From a checkpoint of a small mixture-of-experts model trained on Wikipedia: 115M parameters, 240 squared ReLU neurons an expert.
Below are experts of layer 5 (counted from 0) of a mixture-of-experts language model. Rows are named up (a neuron's input weights, with its number), down (a neuron's output weights, with its number) and show model dimensions 256-319. Each number is 128 + 24 x the weight over its row's rms, rounded and kept within 0 to 255.
Before each expert's rows: a language model's description of what the expert responds to. This comes from a sample of Wikipedia text that the model never trained on.

# expert 3
Word pieces inside longer words and common prepositions in expository prose, such as "ous" in Spouses, "port" in disproportionate, " in", " at".
up0 [148 145 169 100 170 170  75  99 132  99 121 140 107  94 171 161 156 167 131 117 125 136 156 163 126 145 143 169 175 148 136 146 127 148 145 128 115 111 156  74 114  81 111 168 122 125 166 112  99  98  75  97 127 149 101 133 123  94 158 124 135 185 153 154]
down0 [126 142  96  95 153 101 123 125 153 151 159  82 114 123 130 135 127 148 112 131 109  99 123 154 103 128 165 109 139 137 113 133  96 119 143 117  96 141  91 143 118 182 147  81 144 136 145 140 127 137  96 115 131 145 132 148 175 122 122  93 149 127 144 159]
up1 [107 134 183 134 171 132  98 127 103 119 141 129 140 130  96 202 160 141 149 152 109 127 145 144 132 115 178 157 136 130 111 143 134 148 116 146 145 136 122 162 118 111 170 130  99 124 182 131  94 138 123 142 138 142 131  81 164 131  79  99 112 139 152 109]
down1 [133  83 158 124  73  94 136 113 146 135 152 136 113 135 143  81 120 126 103 124 129 115 127  80 111 150 108 141 126 127  82 107 127 176 103 144 123 113 106 128 133 127  88 114  94 124 169 131 137 130 116 142 143 133 121 115 171 117 136 120 131 133 127 123]

# expert 25
The first capital letter or syllable of proper names and titles, such as K-roger, Mc-Tavish, Ben, Co, Cl.
up0 [133 150  97 131 124 126 117 152 148 134 117 139 100 147 131 103 136 132 161 139 101 122 176 129 141 115 173 143  86 133 131 124  97 145 129  85 108  99 114 107 125 165 170 131 100 126 156 133 114  99 141 176 148 135 124 166  83 131 102  65 130 129 114 123]
down0 [137 143  75 111 123 131 159 107  98 134  94 158 123  96 142 152 134 154 125 128 154  77 194 131  97 166 116 116 112 123  92 131 102 126 106 146 111 116 118 144 128 124 167 112 143 141 110 140 110 189 118 110 145 130 131 144 119 128 120 138 129 163 119 150]
up1 [119 122 127 145 116 142 150 133 110  87 140 141 141 126 112 150  56  87 112 143 125 110 166 102 119 140 170 145 124 103 165 163 151 150 143 145  78 113 128 132 141 126 175 135 114 134 119 144 141  47  84 147 107 124 105 110 142 155 163 103  90 154 101 146]
down1 [125 134 144 129 181 116 127 105 119 111 146 147 164  78 154  88 123 148 177 122 158 102 110 142 153 143  92  93 131 167 115  93 103 133 141 138 103 123 162 115 155 111 129 127 102 143 130 119 155 139  94 160 141 123 108 123 130 124 146 137 120 128 134 185]

# expert 24
The first digit "1" or "2" of years and numbers after "In office" or dashes, plus short letter pieces like th, nd, le.
up0 [ 92 132  95  63 203 160 130  76 123 131 100  86 117 180 113 169 152 154 142 139  92 118 159 157 133  70 166 139 179 128 182  84 121 106  94 132 119 163  88 100 123 121 121 155 110  95 167 155 164  89 132 127 105 108 112 114 100 112 147 154 127 126 143 127]
down0 [137 100 138 163 133  97  96 115 111 138 131 150 122 118  67 122 141 147  93 104 114 127 102 142 124 146  95 154 109 153 106 106 146 162 139 136  95 136 155  84 150 137 100 136 100  79 123 181 135 117  96 112 146 161 152  82 128 106 147 107  98 124  96 176]
up1 [125 116 157 139 107 133 122 149 109 102 143 107 116 125  85 119 138 154 132 136 155 136 152 156 151 116 145 147 152  75 159 170 207 102 122 103 145 164 134 135 125 117 114 130 115 135 104 149  99 169 134 155 159 116 100 119 142 105 136 145 140 168  92 179]
down1 [160 163 129 135 121 117 156 112 150 126 147 178 131 156 161 139 122 137 144 147 152 136 123 130  81 113 133 131 167  96 193  85 120 137 148 162 122 111 156 140 103 116 113 137 127  83 153 152  77 145 130 115 104 108 103 138 138 135  94 161 146 129 146 103]

# expert 16
Biography structure such as section headings (Career, Early life, Death), "(born", "(aged", infobox line breaks, and university or profession words.
up0 [111 106 171 131 151 126 131 109 146 148  97 130 138 149 150 155 112 130 126 107 132 139 130 138 157 104 143 146 165 112 161 106 136 120 152 111 104 155 115 106 134 153 123 118 128 148 121 109 102 123 122 117 115 159 155 148 125 106 118 123 141 162 113 154]
down0 [143 123  98 141 138  98 135 111 146 104  78 125 107 138 132 110 130 125 109 104 105 124 142 109 132  88 133 114 104 125 164 116 147 127 144 154 140  96 120 124 103 102 151 152 157 110 104 116  89 105 154  81 104 118 116 132 134 102 165 107 117 127 118 106]
up1 [147 112 130 116 101 135 159  77 163 148  93 108 164 131 136 120 141  94 134 136 151  91 119 134 129 161 152 154 114 169 114 106  99 150 100 102 110  82 139 157 128 139  92 109 118 124 151 151 124  73 114  95 138 130 126  75  98 104 108 102 146 170 122 154]
down1 [170 134 104  80 135 100 172 136 133 141 155 107 153 110 115 118 110 143 167 113 141  99  81 128  96 133 140 154 129 131 105 129 143 104 118 131 101 126 105 110 136 155 120 161 106 138 100 119 157 133 140 163 145  94 118 149 114 147  86  93 128 131 116 185]

# expert 10
Short letter fragments inside rare, scientific or foreign words and non-Latin scripts, such as telesc-op-e, km^{, million, Cyrillic endings.
up0 [ 85 145 110 143 164 113 141 171 115  83 124 138  94 167 141 123 174  96 176 126 145 123 131  94 108  82  98 137 142 125 138 135 159  98  97 148 121 167 116 106  99 172 147 132 107 134 111 125 130 149 132 187 159 120 175 121 184 170 166  89 147 142  88 151]
down0 [125  99 138  83 114 141 152  97 132 152 119 121  73 168 120 109 110 119 157 125 146 160 154 122 137 130 126 141 116 119 132 137 141 130 144 128 105 130 168 109 106 127 160 105 118  92 137 103 142 139 121  74 146  71 102 113 168 148 121 142 109 132 130  99]
up1 [122 108 122 127 156 157 116 167 125 125 123 150 102 146 143 170  83 117  85 141 111 124 150 135  75 140 109 138 103 142 135 162 108 120 148 186 154  92  78 120 116 147 137 170  95 107 143 123 176 129 143 139 149 183 130 133 134 125  96 112 145 144 109 158]
down1 [129 111  78 122  73 176 154  97 142 110 131  76 108 125 153 140 174 152 110 148 146 112 134 117 142 131 132 114 112 148 105 135 166  94 142  90 164 121  87 122 128 176 125 139 116 158 101 141 132 153 146 122 132 125 125 105 135 101 112 123 145 135 140 107]

# expert 15
Line breaks after infobox or match-result lines, and common first names in lists and tables, such as John, Peter, J., Carlos.
up0 [128  68 152 141  83 135 125 113 115 154 117 143 145 141 126 128 149 121 158 144 150 114  98 132 130 135 134 167 151 111 157 154 151 131 117 129  93 161  94 124 109 121 133 107 142 135 135 128  71 120  99 112 101 147  96 125 175 165 162 121 109 108 138 155]
down0 [168 142  78 119 148 122 127 110 129 100 112 133 121 110 151 159 147 150  81 132 106 116 146 145  95 130 116 142 123 157 124  83  95 111 101 116 107 116 120 129 160 104  99 134 140 111 133 109 149 138 172 129 108 130 135  98 114 126  99 102 135 116 128 106]
up1 [151 104 162 110 115  70 112  76 160 136 155 145 135  96 175  73 113 118 123 121 124 134 137 139  85 141 142 100 107 126 128 106 136 141 147 118 189 131 132 123 123 121 122 132 159  99 120 105  87 103 122 115 134 112  94 131 146 121 115 126 126  89 125 135]
down1 [ 79 121 155 149 162 150 155 146 125 114 129 127  98 130 105 119 180 119 112 122 143 122 127 135 100 158  96 154 121 133 139 125 140 137 120 174 114 149  93 163 135 145 154  71 134 143 144 153 130 133 163 107  79 104 175 115 134 149 159 141 186  81 132  90]

# expert 5
Month names in dates and tables such as June, December, the words In, out, up, much, and mid-word pieces of names like S'of'ia.
up0 [113 152 161 135 129 140 126  86 108 133 134 105 150  93  97 132 129 106 135 120 144 142 113 163 120 126 163 157 148  67 108 123 115 152 166 159  86 146 146 122 159 137  96 117 149 123 107 150  95 125 148 145 162 136 126 105  79 141 123 144 159 124 148 186]
down0 [126 115 156 168 133 132 149 136 141 110 134 125 158  94 129 144 134 120 140 120 121 124 130 126 111 111 137 142 116 115 162 112 171 121 130  74 146  77 153 137 135 141 113 133 113 131 154 164  98 117 142 125 134 152 135 164 127  73 150 178 100 115 119 106]
up1 [174 100 194 150  95 157  98 158 115 101 121 115 155 146 136 119 121 148 112 112 106  99 106 148 175 109 177 165 127 146 134 112 160 120 158 127 124 137 108 181 118 158 149 111 135 147 164 165 149 109 105 112 119 146 102 106  90 131 115  93 120 154 104 123]
down1 [149 122 157 142 100  90 127 147 149 117 156 143 139 136 157 121 107 154 154 111 153 116 106 143 138  92 125 139 127 126 115 151 179 127 110 145 129 100 134 132 112 131 117 138 112 127 144 110 137 122 114 139 106 132 152 112 139 108  68 149 134 112 101 100]

# expert 30
Last three digits of years and numbers after a leading digit, such as "010" in 2010, "920" in 1920, "000".
up0 [ 97 133 156 148  98 138 152 139 117 156 118 196 124 127 139 122 104 155 177 156 102 122 135 141  98 156 148 117 153 108 171 114 159  78 138 145 129 155  76 114 177 164 129 117 124 166 151 135 124 102 114 112 134 109 152 136 116 149 139  96 192 128 138 195]
down0 [133  76 112 158 164  84 122 114 153 136 153 136 119 121 118 146 130  92 156 128 169 134 129 106 121 154 147 119  90 140 137 144 146 132 126 142 138 115 161 112 115 114 160 122 166 104 117 135 120 111 140  88 139 123  95 114 104 118 134 169 112 157 137  60]
up1 [145 139 108 135 113 128 122 159  94 161  85  92 112 105 117 132 122 107 104 101 162 175 113 134 136  92 110 130 129 145  78 177 134 140 108 117 127 158 131 105 145  96 126 116 103 101 146 126 127 125 108 125 158  62  78 130 104 106 114 114 136 136 125 145]
down1 [104  94 127 170 117 170 181 137 154 124 162 102  76 147 130 125 164 140 103 117  91 110 134 115 101 127 131 108 126 118 163 125 118 125 150 173  66 120 130 160 110  89 154 131 128 178 144 108 142 117 105 127 109 123 133 126 104 134 171 115 131 144 162 124]

# expert 7
Numerals in tables and lists, plus quantity words and verbs before amounts, such as several, about, had a, received, won.
up0 [120  87 164 119  98 103 145 134 163 140 143 157 145 110 164 146 117 175 157 173 102  91  99  94 147 126 120 154 145  81 111 183 108 124 123 116 155 130 102 194 153 110  95 154 122 109 178 137  76 106 179 164 174 143 101 102 143 128 149 114 105 148 129 147]
down0 [127  90 110 112 155 112 206  83  77 156  68 121  75  91 107 120  97 154 144 146 110 133 187 143 121 105 100 104 154 139  87 156 116 149 118 112 118  92 123 125 150 169 109 163 119 166 133 140 112 165 141  68 131 149 173 153 114 119 123 138 136 127 129 105]
up1 [161 133 179 148 127 120 114 121 131 129 124 123 129 151 133 129 133 163 123  89 119  96 153 101  94 141 141 140  94 132  90 135 161 150  98 110 124 155 127 133 159 133 162 113 117 122 115 138 104 120  88 154 127 125 145 134 104 126 133 122 137  80  86 130]
down1 [153 131 132  97  98 132 115 105 122 102 131 147 115 120 153 111 142 142 127  77 109 125 138 158 128 176 104 131 111 137 106 171 176 124 137 116 136 119 155 117  97 123 123 119  93  97 121 142 100 107 176 129 152 139  97 155 138 138 114 172 147  94  80 106]

# expert 6
Capitalized name or title words and name fragments, often in award, film or song lists, such as Helen, Green, Golden, "The".
up0 [135 150 165 109 131 158 126 119 134 160 120 137 135 121 141 148 156 147 135 128 133 139 118 164 125 114 133 105 111 109 143 122 131 147  88 100 109 170 117 149  83 134 164 138 138  89 135 108 139 139  99 142 147 119 153 120 156 117  91 142 109 121 141 155]
down0 [177  76 107 112 110  94 111 109  83 120 129 140 131  86 157 117 131 104 128  98  89 127 117 126 141 118 135 150  95  94 145 114 121 153 168 148 137 155 131 104 150 171 115 113  87 106  76 164 116 149  93 121 106 125 155 141  93  82 177 118 125 115 116 145]
up1 [110 152 138 126 128 114 105 143 149 105 129 158 161 141 147  80 109 147 171  99 137 144 144 149 139 111 143 139 154 119 126 169 161 134  67 145 129 134 110 174 129 140 167 169  95 105 122 142 125 127  90 176 132  83  97 132 107 130 121 105 153 144 167 133]
down1 [152 134 115 141 144 150  84 115 159 103 110 134 190 137 136 117 120 128 126 150 125 129 103  82 144 139 110 128 137 132  86 115  91 139 108  94 112 139 140 140  93 120 141 132 147 121 130 137 143 117 151 183 125 134 113 174 114  91 104 156 108 157 160 125]

# expert 26
Mid-word syllables in common words and names (cr'im'inals, for'um's, Sil'as'), plus of, for, and family or time nouns like father, year.
up0 [135 140 158  81 131 102 106 138 134 105 156 117 144  88 117  96 106 125  92 145 115 141 135 172 143 119 140 158 155 110 168 148 121 143 122 112 155 135 156 127 116 156 129 125 138 115 120 114  99 123 139 131 147 104 104 130 156 109 149 102 105 152 169 167]
down0 [109 112  80 137 119 168 131 163 122 106  97 150 147 126 154 115 124 121 120 190 157 131 118 163  85  92 156 148  92 106 144 115 118 129 128 137  77 132 143 127 108 154  92  64 118 134 132 161 147 153 129 147 149 166 145 152  90 130 133 129 120 106 127  78]
up1 [119 137 121 155 103 190 147  99 131 120 156 111 148 139  99 145 163 113 121 127 115 187 130 151  83 154 112 161 160 118  94 140 128 150 126 148 157 125  78 127 130 143 137 107 145 115  80 126 151 130 135 112  85 123 144  99 152 156  90 155  80 121 119 157]
down1 [144 131 116 110  89 120  91 111 131 127 110 101 122 124 100 144 155 142 145 110 119  68 102 110 106 122 127 119  90 145 128 112 122 145 135 125 122 133 134 128  75 104 142  84 139 112 176 101 148 136 145 150 144 120 150 130 144 132 122 119 113 124 107 157]

# expert 27
Double line breaks before headings or infobox sections, and word-initial lowercase pieces or pronouns starting sentences, such as She, He, "m", "sp".
up0 [158  93 136 112 130 189  98 156 135 116 166 121 139 180 152 144 123 139 130 100  91  71  96 102 122 114 148 136 132 128 137 130 124 140  72 108 132 112 136 110 143 155 151  76 100 141 126  75  82 156 136 109 168 139 124 133 157 117 128 153 138 121 122 156]
down0 [127 146 148 132 110 158 159 148 126 156 160 121 125 161 131 141 115 141 117 116  94  93 117 126 154 163 144 109 149 126 104 109  94  78 157 154 137  91  97 115 113 109  78 118 113 122 121 103 135 126 110  98  92 201 134  79 131 132 174 160 135  95  95 138]
up1 [158 109 140 148  74 151 134 122 120  92 132 127 131  76 143 117 138 135 145 140 130 144 100 157 122 102 126 122 106  83 140 154 127 130 124 114 102 107 170 106 135 133  97  93 158 105  98 152 140 155 169 134 126  92 140 108 113 155 142 110 138 123  97 106]
down1 [129  98 119  80  91  92 116 120 144 126 109 144 154 117 132 142 110 164  95 122 155 151 126 117 136 121 137 109 105 169 113 137 114 160 116 121  98 122 111 125 142 135 132 129 129 117 134 108 131 124 148 126 103 130 124 170 114 118 160 133 144 115 122 111]

# expert 4
Common nouns and suffixes naming people, groups, works or actions after his, to or was, such as politician, band, attack, readings.
up0 [136 138 184 151 125 125 110 161  69 107 128 116 142 128 159 111 167 168  89 128 111 127 182  90  74 144 140 132 134 134 145 131 147 116 104 122 106 167 130 156 131 126 131 114 119 143 104 134 168 131  98 179 106  79 119 146 124 128 108 147  81  82 116 159]
down0 [141 130 143 120 180  95 147 129 132 110 130 143 127 188 136 104 105 124 179 124 132 126 132 130 150  90 125  95 110 130 132 144 122 141 152 114 129 120 155 160  95 123 130  91 115 126 132 135 126 141 139 154 116 115 159 110 127  86 127 141 168 109 114 142]
up1 [184 103 159 143  77 126 122 103 129 108 130 116 127 148 127 143 135 122 153 100 119 139 154  85  95  85 168 135 128 118  97 106 180 147 142 137 163 193 153 151 102 129 115 148  98 137 134 133 140 129 120 127 135 139 160 162 143 122  92 113 132 103 100  94]
down1 [149 143 132  99 124 134 126 159  89 114 107 111 126  69 154 146 112 141 129 121 120 119 126 181 119 142 129 156 121  85 125 131 119 136 128 108 148 112 144 125 116 158  90 157  72 123 125 160 121 109 118 135 112 133 100 100 110 128 149 103 135 118 132 121]

# expert 8
Dashes opening sports statistics lines, table cells like | No., and name or word fragments in team, season and league contexts, e.g. Re'leg'ated.
up0 [ 76 140 165  99 122 140  95 132 137 171 109 134 150 112 144 132 114 138 127 167  87 140 110 161  97 177 187 126 133 147 177 109 134 169 124 104 116  94 130 122  98 177 130 106 131 144 104 148  85 119  87 107 132 129 109 143  87 192  80 148 122 119 124 142]
down0 [126 101 112 152 134 115 138 111 143 143 100 104 106 142 125 120 106 135 161 148 147 118 101 132 159 127  64 117 130 102 130 124 118  90  98 155 127 163 123  83 104 141 141  97 106 135 152 119 138  96 119 103 129 126 124  95 101 111 125 123 139 134 102 113]
up1 [117 161 147 137 106 126  68 126  95 121 124 129 126 118 140 164 142 156  91 178 120 123 110 136 147  94 130 149 146 130 115 146 136  80 139 164  76 148 140 155  96 135 125 132 145 109 132 135 120 148 127 115 134 129 146 149 114 144 104 118 110 143 124 158]
down1 [148 135 112  86 127 104 165 120 126 165 157 128  93 196 146 133 165 132 125  97  83 155 139 100 159 105 137 147 111 111  79 136 133 105 102  96 111 100 159  92 113 133 122 113 157 167 124 117 137 149 149 145 124 133 164 136 127 119 105 148 125 139 135 143]

# expert 2
Line breaks and dashes that open list items, en dashes in score or year ranges, plus word-initial prefixes such as dis, sub, inter, pro.
up0 [129 182 132 120 104 144  99 120 121  91 133  99 132  66 135 155 161 159 132  84 148 137 112 132 116  92 156 147 134 107 118 159 100 107  94 157 183 145 154 111 115 160  93 146 111 105 151 119 147 158 127 168 149 123 108  54  80 129 115 152 158 120 122 120]
down0 [121 103 153  96 140 130 156 113 146 144 123 149 162 127 148 115 124 139  88 126 124  75 159 137 136 136 113 108 134 133  99 153 145 134  94 132  92 116 105 141 131 131 102  92  85 129 134 100 153 128 153 129 123 158 107 123 129 101 134 122  99 137 132 160]
up1 [119 143  66 164 115 121 143  88 153 155 134 106 115 132  90 106 132 140 134 161 131 148  96 128 101  97 122 148 134  90 158 144  85  96  91 148 158 125 133 147  55 187 117 164 109 147 141 179 165 165 124 101 131 136 152  77  95 141 154 118 133 133 124 116]
down1 [122 107  97 107 144  91 135 112 132 108 135 108 153  84 137 166 105 121  99 131 124 133 155 132 154 107 115 145 144 110 148 158 118 140 141  60 114 136 130 126 133 153 135 117 164 140 152  94 189 120 111 142 143 114 139 155 140 121 127 143  98 100 152 122]

# expert 19
Line and paragraph breaks closing table rows, headings or paragraphs, plus sentence-opening words and opening quotes, such as The, He, "L.
up0 [140 127 150 123 117 105  95  85 116 117  99  93 122 160 111 165 151 149 122 119 103 161 121 132 107 154 138 126 130  80 160 129 120 151 105  73 151 183 112 151 115  90 122 139 107 110 145 137 127  99 122 151 155  98 141 155 156 125 102 154 161 146 136 174]
down0 [159 122 132 102 149 105 105 151  91 136 149 156 112 106 102 132 113  97 119 140 130 114 142  87 127 119 147 152 124 112 151 142 161  74 112  97 165 130  98 109 150  96 102  53 121 157 121 180 120 134  99 127 137 154 139 170 162 121 160 138 118 125  65 114]
up1 [ 94 131 124 115 123 119 134 156 101 166 116 110 145 103 107 153 150 186 140 133 130 109 157 148 114 158  99 108 148 109  76 115 107 158 123 123 136 135 133 115 109  90 128  85 130 127  81  75 130 116  91 153 134 136 117 169 134 130 140 149 106 153 125 165]
down1 [123 134 106  95 150 139 116 100 176 132 152 160  32 115 116 107 127 172 120 156 141 133 111 112  90 116 152 154 138 156 115 148 124 158 176 130 129 151 101 113 132 153 115  90 153 110 107 135 133 128 132 156 123 114 159 160 125 129 145 101 107 105 124 188]

# expert 9
Articles, possessives and determiners in running prose, such as the, its, their, this, other, new, plus some mid-word pieces like "per" in inexperienced.
up0 [ 97 131 122 107 117 131 114 164  96 139 104 150 100 103 201 117 154 129 103 166 167 180 166 107 155 127 151 158 131 172 129  88  97 107 167 142 158 132  85 119 131  99 103 159 131 147  94  86 118 158 115 134 108 124 123 111 123 150 147 148 168 143 144 115]
down0 [ 88 156 126 167 118 130 132  94 176  95 127 122  62 150 121 111  98 103 110 150 139 108 124 142 174 105 116 144 101 104 134 121 154 105 104 148 149 128 129 109  89 117 134 112 100 124 114 158 114 147 136 149 155 115 126 114 118 140 117 101 161 135 127 123]
up1 [141 140 116 113 150  81 118 104 126 127 126 130 142 171 128 146 123 132 104 159 112 131 115 162  74  72 140 111 109 138 127 148 127 130 123  99 182 147 131 156 103  85 151 120 141  75 126 149 113 147 122 138 125 105  87  96 140 110 113 136 101 127 107 125]
down1 [ 99  93 137 110 153 131 129 173 113 130  83 102 172 133 143 129 112 144 108 133 135 185 171 115 154 140 151  85  88 108 132 112 162 114 132 154 119 112 142  94 150 140 128 126 109 140 147 123 107 136 105  92 114 133 181 167  99 116 136 178 142 124 137 141]

# expert 13
Final suffixes of names, places and taxa before a comma, bracket or line break, such as -idae, -shire, -ium, -borough, -ation.
up0 [116 155  79 142 130 131 128 119 123 158  84 129 101 129 145 108 111 158 162 111 109 116 159 104 134 129 176 104 100 125 123 172 136 137 135 113 148 133 102 170 129 166 172 111 145 113 138 165  98 130 117 103 141 112 166 136 131 106 109 100 150  77 107 153]
down0 [167  97 141 104 123 134 117 142 135  94 137 147 115 167 115 113 116 157 122 133 156  96 133 154 106 135  96 147 145  99 112 129 160 149 123 159 128 113 162 124 136  71 116 171 126 139 129 126  91 157 169 137 147 160 132 127 124 122 146 105 109 184  96 113]
up1 [116 152 123 148 165  85  83  86 140  98  93 114 160  80 165 130 123 147 199 155  93 133 174 104 112 106 102 139 143 112 137 114 115 159 153 136 152 111 132  98 103 153 124 176  76 153  94 143 117 103 100 117 171  92 107 159 182 119 107 112 141  99 127 148]
down1 [130 133 146 128 123 105 123 186 106 132 108 124 116 169 165 118  92  96  92 125 126 131 123  96 180 138 159 125  91 168 104 127 126 125 130 142 108 115 157 111 153 154 133  85 134 141 123 116 120 152 134 118 106 133 173 117 115 137 126 142 122 145 110 114]

# expert 28
Syllables inside foreign and place names, and non-Latin byte fragments, such as Arab-ia, Cincinn-at-i, N-ep-al, Azerbaijan.
up0 [117 121 119 103 101 100  82 175 136 139 122 166 128  98 136 136  95 124 107 124  84 145 139 106 142 162 146 120  77 122  89 119 138 103 109 140 130 114 151 136 126  87 162  95 153 107 148 145 135 111 153 116 160 117 151 139 146 137 129 146 153 147 110 123]
down0 [146 119 123 130 128 130 156 120 137  96 130 110 145 112  93 148 118 149 152 130 141 131 132 108 111 120 103 109 131 162 113 147  86 168 128 150 142  99 120 128 144 149 160 166 121 105 109  93 102 122 137  97 145 120 149 175 151  93 151 153 113  97 142 104]
up1 [125 130 112 132  96 148 136  91 143 173 131  44 119 136  89 102 108 131 123 117 127 134 150 148 109  91 161 162 121 138 130 181  98 139  78 184 136 118 138 173 133 140 152 128  98 116 108 126 128 151 128 106 123 123  79  92  96 130 108 132  88 160 115 116]
down1 [121 113 129 117 155 130 128 124 144 110 120 105 110 135 162 119 144 117 162 100 100  97  99 141 111 160 135 141 115 149 143 133 136 108 127 137 118 130 109 127  92 149 157 111 151 138 122 109 146 139 114  86 144 101  93 148 140 100 143 129 130  54 127 135]

# expert 31
Linking words and punctuation: commas, table pipes, to, by, with, dashes, semicolons, as in "written by", "Successor".
up0 [147 180  91 133 146 125 144 102 117 128 153 143 118  73 132 117 177 108  84 160 130 107 125 127 100 139 113 124 127 139 118 119 132 136 138 150 126  68  99 102 157  96 131 101 147 143 138 151 114 122 143 129  81  94  81  78 125 191 136 119 101 113 102 143]
down0 [117 145 132  90 104  96 131 114 140 125 127 135 105  91 150 144 125 158 101  93 107 120 136 156 121 109 104 132 113 152 147 104 134 144 110 147 126 124 184 116 119 143 120 129 152  78 120 186 154 126 121 166 123 134 152 130 144 126 101 174 127 153 116 123]
up1 [122 124 136 144 149 136 113 155 103 123 122 100 123 139 166 111 183 154 157 115 137 130 117 141 131 131 107 135 143 151 126 124 147 104 143  94 105 126 113 143  96 140 151 146 126 114  84 179 134 140 139 154 124  88 135 160  50 163 135 154 112 161 132 131]
down1 [116 123 146 140 137 153 129 117 109 130 168 149 142 111 131 111 109 121 159 104 117 181 144 147 124  94 136 115 145 138 143 111 111 161 109 134 103 153 156 144 150  91 147 160 149 169 135 131 112 106 126 152 115 153  95  72 120  88 145 126 127 124 155 160]